Experts of a small language model: vocabulary 32768, 12 experts in each of 10 layers.
Below are experts of layer 6 (counted from 0) of a mixture-of-experts language model. Rows are named router (the router's row for the expert), gate (a neuron's input weights, with its number), up (a neuron's input weights, with its number), down (a neuron's output weights, with its number) and show model dimensions 0-255. Each number is 50 + 15 x the weight over its row's rms, rounded and kept within 0 to 99.
After each expert's rows: a language model's description of what the expert responds to. This comes from a sample of Wikipedia text that the model never trained on.

# expert 1
router:56 31 54 41 67 55 56 55 55 53 51 56 46 46 78 57 24 42 12 56 49 53 53 71 86 76 77 38 74 57 76 48 56 63 58 53 36 29 56 58 71 72 26 50 71 43 42 46 51 29 45 62 51 38 21 47 70 35 79 64 66 54 54 25 60 58 60 50 66 42 26 56 39 42 58 31 40 66 60 54 46 51 19 55 43 63 50 32 42 34 41 32 59 70 55 63 63 52 53 46 60 82 41 67 62 91 55 61 51 25 34 67 56 51 51 65 36 55 54 35 46 37 37 71 78 88 57 44 52 91 50 55 39 58 52 47 54 39 36 43 66 41 60 48 66 37 36 31 63 61 60 49 50 25 50 49 42 45 39 47 37 51 45 59 53 48 42 59 61 34 83 40 45 44 64 49 25 74 27 37 62 37 34 47 05 58 49 35 41 47 60 49 29 62 74 58 25 27 43 67 64 32 21 30 61 56 41 42 69 54 82 74 48 58 60 37 11 49 68 50 59 55 22 42 47 53 28 49 37 36 51 57 24 62 22 43 34 55 42 57 49 59 44 34 53 55 62 34 74 51 50 44 19 65 55 62
gate2:32 37 59 58 35 62 00 42 85 49 49 68 59 41 38 74 62 54 53 39 51 48 28 64 36 68 04 46 60 67 23 47 53 57 40 61 35 53 50 26 65 42 55 39 37 46 77 73 40 40 68 72 21 50 66 52 39 49 76 51 44 28 25 59 19 49 31 59 63 77 35 39 33 49 50 57 57 57 43 47 38 57 56 80 54 71 54 89 53 28 54 30 43 68 41 29 46 47 23 65 50 48 39 40 60 37 60 43 56 65 60 65 52 69 76 76 47 48 29 65 56 35 52 35 53 50 56 48 33 25 65 49 50 28 44 43 54 44 69 50 53 52 75 48 43 68 51 52 49 72 47 46 52 57 48 67 55 67 58 61 49 71 23 56 48 60 53 51 16 60 36 32 44 33 49 34 66 47 55 50 63 50 53 60 60 20 69 75 74 38 32 28 48 60 52 63 37 54 39 43 47 75 52 23 42 44 64 25 41 56 59 53 41 48 69 40 56 54 55 46 38 21 52 45 45 73 57 68 18 66 53 68 59 24 28 34 30 28 45 49 67 62 53 23 52 56 51 50 66 59 70 74 78 71 51 75
up2:78 55 79 35 37 49 50 53 56 80 60 45 66 42 43 16 61 55 49 52 58 54 62 24 51 37 61 55 52 58 33 47 43 48 45 63 66 25 62 23 70 45 70 61 72 06 72 70 40 48 79 36 62 75 53 46 32 46 36 34 51 62 34 58 48 49 73 36 62 54 65 62 37 58 26 24 52 54 47 31 40 51 63 43 55 34 58 33 83 44 55 54 58 47 39 61 52 44 33 44 53 67 55 57 28 39 57 51 68 38 64 25 59 30 67 48 55 64 69 64 36 53 64 69 56 40 48 32 51 20 50 76 32 36 79 40 33 48 46 53 48 50 46 52 25 57 42 64 42 75 60 45 47 71 46 64 58 62 35 43 42 49 29 47 74 72 65 61 66 49 49 60 55 46 47 43 51 55 40 67 62 55 53 32 50 21 44 72 30 54 64 42 57 44 26 78 75 42 39 41 48 34 56 44 36 38 48 70 46 23 47 30 72 88 50 41 37 47 49 23 00 51 62 48 24 44 44 33 45 47 43 40 38 38 30 55 37 38 63 21 76 89 32 31 63 43 49 75 37 58 59 39 47 56 53 88
down2:40 30 53 71 39 43 40 64 74 54 43 59 84 73 59 56 71 57 39 27 42 59 44 50 65 99 25 62 55 68 36 48 54 80 39 48 38 50 52 25 51 57 63 24 54 50 73 38 54 31 48 56 51 62 60 17 39 45 76 45 54 37 27 56 44 48 33 50 54 48 50 47 42 58 51 55 66 65 44 59 35 41 56 59 51 78 34 79 53 46 19 25 42 69 35 25 53 45 44 53 42 49 53 35 42 43 61 38 64 56 72 51 65 51 55 71 51 55 49 66 50 71 46 33 25 83 39 44 33 30 66 44 50 40 27 36 44 48 46 51 76 47 86 71 35 50 66 68 37 80 60 35 60 58 42 40 67 51 53 48 89 52 22 51 87 71 61 27 49 35 44 72 24 22 51 64 51 66 49 55 67 38 60 35 43 38 25 67 76 32 54 46 64 45 70 44 26 46 28 67 48 52 30 55 55 35 53 63 48 44 43 61 70 64 46 33 46 49 45 46 06 36 52 68 52 64 49 62 24 72 49 50 45 33 40 38 42 35 47 53 56 39 39 45 45 47 50 68 60 78 39 74 53 77 51 62
It responds to: Articles, possessive pronouns and 's that open noun phrases in running prose, plus the modifier after them, e.g. the, his, 's, Canadian.

# expert 2
router:63 49 67 60 87 00 60 88 70 52 59 55 53 60 43 24 55 62 39 37 57 66 65 46 43 43 68 61 66 59 52 44 52 33 40 26 60 44 32 50 31 50 80 62 41 34 41 62 37 66 31 64 45 54 65 59 48 40 66 49 49 64 37 58 49 40 46 27 56 60 44 56 50 59 66 58 21 54 37 64 69 62 69 64 49 69 42 34 52 28 93 70 16 55 60 47 54 57 61 77 56 37 36 45 45 81 60 54 61 67 56 29 63 25 34 38 44 49 41 59 58 61 50 40 51 59 82 31 76 67 53 51 23 63 36 34 44 71 41 43 25 49 59 43 72 61 46 25 44 73 20 20 28 37 58 51 62 45 31 69 66 61 54 65 52 45 52 56 43 44 43 53 29 47 65 69 52 44 47 17 41 59 44 26 82 51 33 54 57 17 48 21 50 40 24 53 76 49 51 60 63 43 62 16 54 43 50 44 23 69 68 36 76 62 69 43 44 46 38 31 59 41 28 52 53 65 55 44 75 44 57 35 30 46 65 61 25 67 60 58 56 41 28 51 35 47 57 48 67 45 60 66 48 43 56 69
gate8:56 55 47 55 55 50 21 31 44 65 56 38 22 48 23 63 45 32 65 82 43 62 43 50 27 55 58 52 72 47 67 56 56 31 54 50 64 87 51 37 65 72 34 64 39 31 41 57 38 40 67 77 51 61 47 36 57 59 52 50 60 30 60 42 44 56 58 39 58 50 22 59 48 35 51 71 18 23 51 28 33 59 44 44 38 57 52 60 67 29 32 17 72 49 58 64 60 52 34 52 48 60 29 59 23 64 68 30 38 45 60 60 44 73 33 30 49 48 30 35 40 67 58 63 36 62 62 55 70 55 70 50 68 34 22 06 61 20 36 46 54 65 47 60 45 59 58 50 25 44 60 49 40 60 61 39 25 33 52 43 61 63 59 45 62 63 33 70 62 66 46 71 45 55 85 40 43 65 73 51 44 45 49 55 49 54 44 42 38 52 37 58 40 70 48 36 44 43 68 60 55 44 59 32 70 69 59 32 54 77 55 37 51 34 46 50 73 58 69 74 52 50 86 30 70 36 40 74 51 44 39 56 51 78 75 18 31 62 41 21 42 47 29 41 61 30 53 46 70 43 66 52 75 94 36 27
up8:42 64 64 61 49 38 38 46 38 46 53 22 68 64 51 61 32 64 12 24 42 61 44 58 50 42 33 53 90 30 57 47 72 43 54 48 60 60 37 50 48 60 54 80 33 42 52 58 20 54 59 57 73 66 55 63 50 23 39 25 55 56 56 47 42 18 47 44 38 42 37 88 66 35 74 42 27 55 60 47 49 68 42 57 83 57 30 75 41 62 33 45 54 45 55 47 36 27 65 57 26 57 53 55 53 67 38 66 73 71 66 62 59 43 35 67 47 47 59 57 78 58 59 44 42 47 24 57 44 56 74 44 51 38 42 54 35 27 43 48 69 49 69 64 60 25 51 63 46 57 29 84 35 30 63 68 22 97 46 55 48 30 52 49 27 39 49 68 40 41 60 57 35 73 28 40 62 43 71 44 61 75 40 62 46 58 69 35 47 34 14 48 41 38 58 61 47 22 47 43 30 46 38 48 40 62 58 61 72 90 65 24 19 60 54 49 40 80 48 45 58 65 64 68 43 52 40 74 64 41 53 53 47 36 65 57 65 30 66 47 31 44 65 47 36 73 45 49 54 28 65 53 42 46 58 69
down8:58 42 60 36 31 69 48 44 46 72 78 12 44 40 33 52 51 47 60 68 64 46 55 64 59 64 31 33 59 42 44 57 62 51 61 51 49 58 49 27 52 50 33 80 41 17 44 50 40 55 59 42 66 58 61 45 45 45 42 31 53 24 64 21 35 36 58 35 47 38 48 46 41 39 56 54 50 48 34 55 73 45 60 02 30 47 45 32 37 49 54 42 39 36 56 44 72 35 59 42 53 50 50 29 52 66 38 39 57 64 82 50 58 48 17 53 41 99 23 61 30 43 50 32 32 25 59 43 37 53 49 55 46 58 59 47 59 44 70 49 42 63 57 45 33 61 22 38 73 81 39 44 46 73 20 41 70 34 51 65 79 42 47 35 53 76 32 55 57 18 21 47 58 36 46 23 62 50 34 51 62 39 58 59 66 56 39 42 39 48 33 41 21 59 62 15 44 45 57 66 12 44 62 37 61 45 50 45 26 27 21 53 50 40 58 41 47 29 66 51 74 49 52 30 65 35 86 52 61 47 29 42 39 61 41 71 24 81 49 45 41 45 36 67 49 50 50 25 44 38 26 67 61 74 42 38
It responds to: Pipe separators between numeric cells in sports and statistics tables, infobox field labels like Clade:, Coordinates:, and the in "the final".

# expert 4
router:69 46 63 65 34 56 25 09 63 45 56 56 30 57 56 51 39 19 46 41 65 50 40 58 21 55 57 40 67 37 53 34 35 82 37 63 64 48 48 34 45 67 34 38 60 70 54 61 51 48 46 31 61 53 63 55 71 59 32 17 40 70 74 27 51 76 42 49 36 53 31 23 29 43 34 68 49 55 39 64 37 34 58 45 61 48 67 39 47 54 42 63 57 52 55 60 23 48 44 75 56 61 50 62 27 38 60 61 44 41 41 43 39 42 50 63 53 53 42 39 35 56 60 49 29 27 49 75 47 38 47 62 55 51 67 34 22 08 49 38 37 63 33 55 40 51 51 49 49 72 42 55 53 79 49 43 37 38 46 88 25 50 43 81 63 36 54 32 51 54 64 16 91 36 46 64 67 48 24 51 72 72 29 35 33 39 65 51 44 61 38 54 64 38 74 35 51 78 46 53 43 52 40 61 61 60 69 82 47 56 53 45 46 53 13 61 41 66 39 62 38 44 41 24 65 43 50 44 35 43 50 58 43 38 61 19 58 37 23 71 40 54 71 82 40 60 43 67 17 39 30 50 73 63 28 41
gate17:59 56 56 72 07 30 35 24 66 52 45 59 39 67 46 47 55 25 68 53 35 36 48 65 65 09 41 55 37 33 50 44 73 56 60 52 43 25 27 44 21 37 69 50 48 64 33 60 46 38 26 61 57 52 19 58 55 71 67 41 56 51 69 46 83 33 25 38 42 44 62 39 74 25 47 34 72 48 43 72 60 42 34 41 37 52 33 55 36 55 37 45 45 81 57 42 71 54 43 70 45 12 58 30 79 46 50 57 61 50 53 47 84 65 41 58 37 58 47 49 58 61 64 49 54 35 41 62 40 74 77 29 37 58 51 63 60 68 60 49 56 25 44 47 61 49 65 72 72 50 49 48 33 47 22 46 30 22 50 43 47 47 77 50 66 45 53 62 48 62 50 41 69 53 60 64 72 48 39 71 50 53 65 46 53 44 57 19 35 34 24 64 56 53 41 33 22 71 44 52 34 60 38 22 62 45 44 17 50 69 46 15 41 43 50 55 53 43 53 36 41 29 63 27 07 48 41 31 35 35 52 48 33 44 55 60 51 17 48 82 27 75 42 71 57 48 47 43 53 53 56 50 47 44 55 55
up17:27 43 50 86 54 37 58 33 62 65 47 71 43 59 45 70 38 30 40 30 79 31 64 46 52 44 49 47 52 45 62 51 79 37 22 50 40 68 27 76 47 59 23 67 30 62 51 61 59 45 43 63 36 32 37 39 45 45 40 14 51 51 40 53 45 60 49 71 33 61 46 45 75 71 43 35 46 31 37 59 40 68 49 61 50 44 46 38 71 37 45 48 54 70 43 99 57 48 65 66 65 70 43 60 57 40 15 63 50 35 17 51 44 73 67 24 56 55 50 46 66 42 34 66 35 35 00 35 44 46 66 71 65 41 57 76 34 44 41 62 31 52 62 62 36 63 30 32 63 50 67 49 62 50 60 48 35 36 59 33 51 53 59 38 45 78 53 48 42 41 33 54 38 67 43 81 53 82 63 50 36 59 34 81 44 51 45 50 53 90 24 50 39 61 76 56 55 39 50 56 35 55 37 45 45 48 35 79 48 62 78 42 46 45 40 70 63 57 45 58 39 61 46 33 52 41 65 54 58 46 49 17 59 50 60 45 83 60 65 40 36 43 45 37 75 51 39 49 57 47 37 20 46 61 37 42
down17:54 63 50 57 46 50 54 99 63 50 49 72 48 41 58 80 51 47 32 57 53 52 76 33 23 41 57 54 56 44 55 30 60 55 36 44 41 57 56 53 45 66 63 58 37 54 63 72 33 51 56 18 77 67 58 53 82 32 43 40 56 43 47 48 47 64 59 66 62 61 63 85 12 40 50 61 64 37 42 39 53 44 63 52 68 51 39 38 59 56 60 51 57 08 61 32 44 44 64 34 49 93 53 67 48 46 56 56 56 00 60 55 34 55 66 55 41 74 54 33 47 42 48 37 61 48 58 39 26 51 56 54 72 59 53 53 37 39 73 71 36 70 58 54 58 57 61 37 40 56 56 62 68 47 63 49 41 77 33 51 45 70 27 37 68 61 32 13 26 50 62 39 59 44 29 75 60 61 46 34 58 33 18 40 38 38 34 67 55 46 36 54 27 54 50 46 52 56 59 34 79 32 71 51 58 76 72 68 45 60 51 69 49 63 34 50 72 42 48 63 52 58 24 70 66 56 19 37 64 56 83 64 44 58 12 33 44 59 38 56 63 50 55 32 67 78 53 40 69 42 57 51 75 45 65 30
It responds to: Auxiliaries, copulas, negation and clause connectives in narrative prose, and speech verbs before quotations, e.g. was, not, but, said, stated.

# expert 6
router:50 41 64 60 51 49 55 73 50 31 70 30 49 31 40 60 71 53 37 38 53 53 80 41 44 03 13 46 43 48 51 38 47 37 47 55 44 49 68 56 64 40 35 40 53 78 64 62 46 62 33 34 49 84 55 52 53 39 29 57 63 42 45 87 36 57 51 34 55 50 56 52 50 52 46 40 55 42 64 60 41 65 48 49 57 63 56 82 62 55 42 27 56 41 58 50 55 46 33 56 43 52 86 53 63 44 58 48 40 39 30 36 32 59 47 36 32 45 52 40 70 38 45 35 46 37 23 52 60 54 68 54 70 43 62 47 43 54 58 63 24 51 44 55 57 09 67 57 55 42 37 67 57 37 40 51 39 41 66 67 65 25 43 35 60 73 49 97 40 36 50 47 42 63 49 37 21 27 78 57 50 48 77 38 26 47 73 51 60 62 71 44 71 64 36 45 29 49 39 26 45 46 50 36 60 43 59 41 55 20 55 35 24 56 88 58 50 34 60 37 52 72 45 55 12 25 53 48 52 58 63 67 82 56 49 88 66 46 46 58 44 16 54 51 58 24 29 35 63 43 52 79 14 29 57 68
gate0:60 54 45 47 42 45 39 46 54 60 67 26 36 32 74 35 40 52 72 53 48 34 34 18 52 42 58 47 46 23 26 27 54 43 63 39 46 31 36 46 27 47 41 84 59 33 39 59 54 26 54 41 36 49 54 38 35 39 39 51 30 58 32 61 37 41 53 71 47 53 64 38 37 23 44 28 50 29 41 23 63 49 54 36 67 60 72 66 72 36 35 52 61 50 44 60 36 68 43 42 59 23 51 43 53 65 56 54 27 39 37 42 59 75 18 43 60 60 60 53 36 38 73 48 63 72 57 57 56 56 68 57 67 58 92 39 55 67 57 48 44 54 57 53 44 45 50 65 54 51 57 70 70 50 47 47 59 39 43 43 84 35 54 39 49 21 61 77 65 58 61 42 65 32 60 67 50 25 78 20 48 70 54 59 46 40 35 50 86 42 26 50 73 58 37 52 55 61 98 46 66 51 36 48 56 96 56 66 39 54 49 34 60 68 40 40 81 40 28 50 35 38 59 60 31 49 66 50 39 43 53 69 47 35 54 18 60 61 39 45 69 38 56 55 66 47 62 73 90 44 24 50 32 88 39 38
up0:39 67 44 51 55 50 37 61 54 60 50 45 43 75 62 54 48 36 61 63 72 61 49 55 49 24 87 65 47 45 42 45 44 55 75 37 51 63 41 44 23 42 50 56 55 33 69 38 39 44 38 53 52 47 66 26 27 76 49 63 67 88 31 50 36 49 35 36 10 27 56 57 55 31 73 44 18 70 57 63 63 62 48 76 70 45 64 47 48 63 69 49 70 37 54 55 82 25 39 49 50 61 61 40 63 61 43 62 33 73 71 15 61 44 48 56 46 45 42 18 44 50 21 22 38 29 39 34 56 62 76 38 51 53 41 63 48 65 57 44 52 44 66 36 51 43 54 59 70 52 25 47 48 32 62 39 49 42 42 34 30 75 34 71 50 39 44 35 82 57 38 55 31 40 41 52 51 99 48 47 58 50 33 63 53 55 36 36 40 71 68 42 56 34 54 54 51 26 36 59 43 79 51 63 76 36 49 18 37 48 45 45 61 55 56 90 41 29 61 66 43 68 38 75 50 46 87 48 62 09 65 61 26 58 68 31 23 56 61 52 54 63 46 56 53 61 40 49 45 48 39 48 40 46 49 43
down0:60 53 20 60 51 25 59 48 67 42 50 34 53 44 40 52 66 36 57 59 77 50 66 53 69 00 99 51 50 28 47 43 19 34 56 54 70 53 35 56 41 44 70 70 65 53 30 34 42 39 36 45 58 40 78 44 41 23 74 70 64 73 57 62 46 58 67 57 34 68 49 51 54 58 64 68 36 65 67 49 61 60 72 80 58 63 64 74 55 49 31 25 42 26 45 44 28 40 64 24 40 61 73 47 73 35 48 55 47 22 43 74 52 74 54 48 54 63 28 48 34 74 60 47 64 31 59 63 55 52 40 75 10 49 34 38 44 79 39 52 50 60 60 54 35 58 64 45 54 32 49 37 44 61 58 36 56 53 65 65 57 41 59 54 33 52 56 67 66 47 57 21 47 64 34 72 44 41 52 19 38 53 60 67 53 40 53 45 37 32 32 49 52 60 53 65 74 36 46 63 37 64 42 48 36 37 43 42 59 39 32 73 51 75 42 38 39 43 55 73 44 45 35 59 70 73 51 56 63 27 37 59 52 49 62 52 51 59 28 40 55 53 61 64 30 52 11 47 49 46 38 58 13 48 69 49
It responds to: Final pieces of foreign names and words, such as Exp'o', FF'SA', Concurr'ence', plus York and City after New, and won.

# expert 7
router:57 50 47 52 31 89 62 52 17 32 33 35 57 31 52 36 57 52 61 59 48 52 56 49 70 66 27 66 45 74 43 48 69 28 58 26 40 43 33 50 17 50 60 32 46 45 66 38 45 47 68 29 65 49 73 39 41 39 40 48 45 57 30 39 34 63 43 83 57 42 46 33 61 46 61 59 59 58 67 33 65 65 42 63 60 50 48 40 43 40 23 32 50 79 41 56 57 58 47 56 42 57 53 38 51 64 59 58 33 26 60 54 75 52 53 32 40 40 58 27 11 50 70 45 19 44 83 48 39 63 64 35 39 31 60 85 77 80 38 60 14 46 38 37 46 60 51 60 73 56 62 39 54 63 31 24 60 72 31 69 48 47 76 54 40 60 78 63 32 31 17 52 49 43 31 41 46 44 39 48 69 54 55 61 59 45 60 47 32 78 48 54 42 55 36 52 48 34 40 50 65 51 49 64 61 92 48 35 34 36 42 75 53 37 63 48 77 54 25 29 27 64 60 73 57 35 37 44 63 44 51 76 54 49 47 34 57 48 54 00 39 56 55 40 56 53 72 53 60 54 47 67 65 38 56 20
gate0:22 57 55 53 18 55 48 59 51 44 54 57 44 43 66 68 25 40 31 62 72 76 45 70 58 73 59 57 43 65 60 52 40 74 68 54 57 36 40 52 30 46 43 32 42 22 63 55 45 37 56 55 45 34 56 33 12 38 41 72 72 58 34 45 32 58 63 72 55 57 63 66 49 71 39 31 26 72 50 42 52 62 59 42 30 77 26 48 68 36 48 39 56 64 43 16 49 44 70 21 40 54 53 43 51 25 54 61 66 45 50 38 28 56 55 44 33 78 01 56 50 66 31 57 27 65 53 46 60 43 64 67 37 53 65 57 53 87 34 51 60 52 48 46 27 54 61 62 63 54 38 53 39 64 39 45 52 48 41 30 14 34 48 20 43 61 57 61 36 35 60 44 43 63 31 41 75 41 62 57 53 57 23 38 60 50 47 72 40 18 31 47 62 73 55 26 62 29 31 70 42 22 65 64 66 74 49 80 42 44 37 40 68 64 41 68 57 72 45 56 52 53 36 58 43 43 37 47 64 39 54 54 72 80 51 44 56 80 55 38 45 59 29 32 28 39 55 73 39 78 40 39 48 73 61 29
up0:44 52 47 51 41 50 57 61 51 63 38 44 39 73 54 56 64 34 43 42 47 63 53 32 37 86 60 49 48 24 73 37 65 69 41 39 57 72 67 68 37 77 35 72 33 54 58 69 37 42 72 36 32 40 54 15 43 68 68 40 25 54 74 74 50 47 84 69 24 47 56 37 62 66 55 33 31 47 56 38 53 52 22 25 29 55 67 49 57 36 80 70 57 76 58 31 32 43 68 40 66 31 47 55 55 41 75 50 31 51 77 49 29 36 72 48 72 48 52 77 54 54 90 55 51 84 40 66 62 39 70 51 77 22 51 63 47 47 47 53 56 64 53 44 60 62 61 58 35 34 40 47 52 29 37 68 62 37 70 54 37 37 61 48 57 41 45 64 42 73 36 69 37 42 65 55 65 73 51 22 43 46 44 50 62 68 51 42 64 49 92 39 66 57 38 37 63 43 24 40 51 47 54 48 63 52 41 41 54 44 43 26 55 63 62 48 68 43 44 73 91 79 61 32 68 56 28 50 30 56 80 42 47 39 43 36 66 41 58 34 71 36 78 52 26 45 70 34 66 51 50 39 46 40 51 62
down0:64 54 58 29 55 55 81 52 43 36 50 46 38 67 63 66 30 38 65 55 54 51 57 33 40 58 47 65 19 37 35 43 42 60 41 51 50 21 40 56 48 72 65 33 63 40 64 40 89 65 68 42 29 28 61 41 53 55 31 55 19 62 39 51 58 55 39 64 47 56 33 54 58 26 64 62 49 51 50 44 37 66 53 47 61 31 46 47 70 41 33 54 69 42 42 46 53 50 40 37 52 38 46 37 44 30 55 68 49 30 66 42 30 88 71 59 58 48 35 50 30 67 76 37 62 51 65 42 33 34 45 32 50 42 62 30 51 22 82 64 79 27 84 58 66 22 51 66 49 48 45 43 68 67 35 41 51 61 84 56 25 66 60 62 53 70 47 25 32 42 47 79 27 68 51 49 31 40 71 66 60 81 45 64 60 47 49 75 66 87 73 59 47 49 41 34 47 46 38 55 51 51 53 26 51 66 27 34 60 40 55 49 48 53 40 30 54 52 51 48 14 46 36 36 75 35 64 49 55 60 27 74 43 43 57 48 79 65 32 53 36 63 37 30 72 59 63 70 10 74 47 30 69 26 48 53
It responds to: Single capital letters and first pieces of names, mostly in sports tables and lists, e.g. Y(uma), P(jaca), Mik(i), plus it and It.

# expert 3
router:56 53 62 25 40 33 50 38 68 55 60 48 60 49 48 60 34 41 54 48 49 60 17 54 58 25 81 47 29 12 46 58 47 72 54 58 64 53 28 53 58 80 26 63 53 46 46 33 61 60 58 56 47 63 45 49 44 63 58 63 35 39 65 22 54 29 44 70 40 23 40 23 48 55 80 47 63 73 44 88 31 36 38 46 60 46 46 59 42 78 40 51 50 51 48 72 37 32 51 48 42 39 60 58 50 35 50 59 42 86 45 75 23 42 70 63 57 61 63 35 43 70 65 41 35 26 29 51 49 80 43 60 39 50 64 45 69 53 46 12 68 46 69 67 14 52 25 61 46 42 68 33 70 58 38 52 52 54 61 53 60 66 30 54 57 21 83 53 83 50 36 28 79 42 59 40 97 56 55 52 43 42 36 20 66 68 71 64 49 37 59 57 66 54 39 45 21 33 55 52 57 65 62 64 54 45 47 53 53 68 50 54 40 42 24 56 43 44 57 53 51 46 57 34 49 52 31 72 72 08 64 38 60 43 64 48 63 35 30 80 49 59 66 67 31 53 39 39 59 29 45 51 54 62 43 41
gate17:39 26 38 71 48 49 48 66 22 63 43 52 52 49 45 43 57 32 62 21 26 78 50 57 43 78 41 47 60 40 71 38 55 69 46 65 57 42 54 75 42 42 28 71 45 54 17 51 56 70 54 65 50 63 32 35 37 47 27 56 50 55 43 61 86 30 43 30 56 50 61 61 60 49 39 53 34 75 57 74 45 49 48 71 62 13 68 70 25 33 27 26 55 75 47 54 74 36 46 74 64 42 48 41 29 50 52 49 39 56 63 69 32 41 35 43 21 49 57 56 57 28 42 61 45 65 70 56 63 52 42 60 40 26 36 56 51 34 59 74 46 21 36 42 48 56 58 37 79 20 42 40 50 31 76 43 36 42 50 43 35 43 45 48 44 51 54 66 41 51 53 48 44 49 47 53 71 72 62 30 65 55 22 51 54 53 44 58 41 67 04 50 05 42 17 52 60 50 67 25 43 49 41 82 47 67 54 51 81 64 43 36 70 70 57 42 49 44 60 58 50 40 63 46 53 46 39 58 49 31 89 28 68 62 51 87 21 28 48 48 52 50 50 50 61 26 54 65 63 35 34 46 52 61 27 48
up17:50 61 59 24 57 41 61 21 54 28 50 25 67 32 37 47 37 45 57 69 27 44 66 37 52 63 78 35 43 25 15 41 52 52 51 56 36 42 60 34 62 31 56 69 33 64 46 35 62 51 64 65 47 51 72 33 41 42 76 60 57 49 62 50 76 45 45 44 77 45 44 51 51 43 42 48 64 35 70 58 46 56 38 52 56 52 21 54 54 55 13 60 32 59 41 70 91 50 62 28 39 70 46 34 38 64 43 80 90 37 34 30 50 63 36 43 55 62 65 51 56 50 58 55 78 39 59 29 49 57 07 58 51 45 45 38 31 18 37 47 42 83 84 44 25 50 32 50 47 41 57 51 27 56 28 52 58 34 41 42 73 55 41 48 29 36 64 53 65 51 29 63 54 36 36 43 69 55 65 75 67 43 38 54 38 32 42 36 29 51 15 52 39 32 69 52 58 67 75 52 29 63 45 59 41 47 79 32 36 50 29 30 58 60 16 42 64 50 57 72 30 48 55 51 39 49 72 40 55 38 25 41 55 41 43 29 72 27 23 63 39 64 66 49 49 43 61 59 63 58 21 59 58 54 44 54
down17:26 44 45 60 29 52 35 65 39 53 33 75 35 51 30 43 50 47 59 58 64 47 36 40 33 42 20 52 56 63 66 33 53 77 45 42 35 54 66 56 43 71 62 23 45 65 33 36 70 66 46 36 37 74 20 69 18 30 27 56 48 74 45 75 66 44 56 51 18 58 56 38 39 67 54 41 56 65 55 55 57 54 43 73 74 71 80 68 32 76 52 58 51 55 56 43 17 31 58 72 45 56 68 61 40 57 60 33 38 55 52 24 32 60 59 59 32 32 39 48 50 52 41 75 40 66 48 51 16 31 61 47 39 49 59 65 90 61 48 39 46 14 42 57 49 56 50 42 34 68 06 43 56 13 58 40 46 59 51 53 43 55 87 53 47 69 49 53 47 65 78 69 34 54 56 51 60 56 59 62 57 39 70 64 35 62 31 37 49 60 66 57 74 52 33 59 53 54 72 51 38 31 75 49 52 82 53 48 44 46 65 36 39 45 47 42 23 78 67 36 65 54 58 61 54 65 40 64 39 53 73 36 34 46 27 81 62 48 62 29 52 55 15 52 64 52 60 47 42 45 74 43 69 41 43 59
It responds to: Prepositions and conjunctions linking phrases in prose, such as in, of, by, during, over, and, mostly before a noun phrase.

# expert 8
router:43 59 56 58 48 56 68 71 41 71 24 52 43 57 55 53 40 76 47 55 53 93 55 76 45 14 15 59 46 44 48 26 44 39 49 43 56 58 66 61 39 64 60 66 36 36 72 59 57 46 74 63 57 46 63 60 26 49 56 53 37 59 45 67 58 45 68 56 38 41 65 76 53 40 43 56 56 31 46 68 38 39 55 64 67 53 70 74 56 28 73 75 35 65 49 46 30 51 55 49 50 46 59 84 62 36 55 51 61 51 65 46 51 50 71 42 59 74 62 87 82 38 41 79 46 57 46 71 20 84 57 51 51 51 68 75 64 66 75 67 67 54 44 65 83 43 56 48 81 49 39 86 59 52 74 60 45 18 49 43 39 51 47 41 36 43 49 56 68 40 63 79 53 66 56 81 53 56 34 61 36 62 65 52 41 70 44 54 64 59 56 33 52 39 45 69 53 53 65 46 75 59 36 67 33 51 52 70 22 42 51 42 32 42 37 15 78 58 73 48 55 55 47 46 31 53 49 25 65 73 34 48 77 63 42 41 49 31 62 31 44 35 52 40 45 65 44 70 25 78 55 60 53 76 36 53
gate0:66 28 46 49 41 68 54 62 67 28 61 48 38 65 72 21 49 27 22 39 67 58 19 44 50 47 55 62 47 30 28 42 82 54 40 67 37 74 56 48 40 51 64 62 33 33 35 63 35 41 37 55 58 67 26 37 73 62 57 78 58 46 39 56 37 42 11 38 38 46 57 12 45 45 46 45 24 72 37 28 43 73 64 34 76 44 93 42 51 39 49 68 75 60 28 71 43 43 77 53 55 37 79 23 51 39 53 61 52 44 70 51 22 41 55 33 29 48 47 44 44 55 53 62 66 61 24 45 64 51 52 63 52 49 46 63 35 42 58 43 58 27 29 54 49 41 48 37 43 59 34 58 58 51 49 42 49 36 61 45 17 86 61 48 37 39 34 68 61 38 58 44 62 19 49 53 67 77 58 53 45 66 43 21 50 30 63 31 47 37 37 44 52 44 27 77 74 68 31 44 28 60 49 60 44 60 25 48 48 23 40 34 45 63 65 36 45 74 51 38 27 51 36 53 52 56 60 47 59 46 46 32 08 58 49 53 54 30 50 80 35 41 27 64 60 66 57 51 44 51 35 58 32 68 34 59
up0:83 31 72 38 27 61 63 57 64 45 66 37 67 41 39 33 42 32 53 42 54 42 50 40 77 63 57 24 33 65 63 30 60 24 46 22 78 71 80 44 66 61 63 39 41 58 23 43 53 42 64 37 66 66 72 50 32 57 64 55 48 23 50 50 41 39 39 40 57 42 60 48 57 37 59 72 46 45 28 28 46 43 45 26 34 53 38 62 43 48 23 67 71 61 70 29 43 40 61 52 40 50 48 53 27 74 60 13 45 49 58 27 36 45 50 42 46 38 70 69 26 43 39 62 62 40 62 36 76 61 67 43 43 38 70 53 44 53 70 48 65 36 14 62 50 40 30 54 29 38 41 58 40 34 61 44 12 50 44 44 18 59 66 41 35 44 33 53 31 33 55 08 32 69 55 55 42 31 51 36 63 60 35 63 33 85 51 37 32 47 54 60 52 37 31 30 47 67 44 33 31 64 29 59 63 47 46 39 56 50 70 41 44 40 86 62 37 58 48 62 75 67 56 30 35 63 50 26 76 52 44 49 63 63 37 39 52 35 43 43 47 42 46 67 50 36 32 45 42 15 62 54 22 60 64 76
down0:30 29 53 59 47 48 48 42 42 42 58 40 59 50 45 77 48 67 58 50 40 48 51 18 45 99 09 40 64 53 67 47 55 45 69 55 54 33 64 59 85 55 64 29 53 66 56 52 59 44 61 50 59 47 74 43 35 47 31 35 65 62 70 69 61 57 53 47 48 73 45 50 49 29 67 39 48 26 42 46 42 27 56 64 35 34 66 39 60 39 34 61 34 38 55 40 39 76 42 43 27 53 34 62 65 52 50 30 74 42 40 51 36 62 37 39 41 49 14 54 41 21 58 37 54 43 81 46 55 67 76 54 58 62 70 48 44 60 59 35 32 60 38 60 74 32 51 75 21 30 67 58 68 50 78 42 62 39 59 50 31 49 74 65 48 84 39 39 58 56 51 34 54 55 50 75 14 36 32 23 64 21 70 67 47 49 43 52 47 58 44 28 58 62 78 41 36 65 65 44 39 81 48 46 41 40 61 55 53 39 46 55 42 44 66 44 43 17 47 51 55 59 43 32 30 48 39 22 51 60 18 76 40 40 40 44 39 48 69 36 55 30 58 40 55 42 62 37 41 76 38 46 31 22 55 24
It responds to: Inner and final syllables of foreign personal and place names, such as Ber'nd', Ge'ert', I'gar'ashi, often after a capital initial.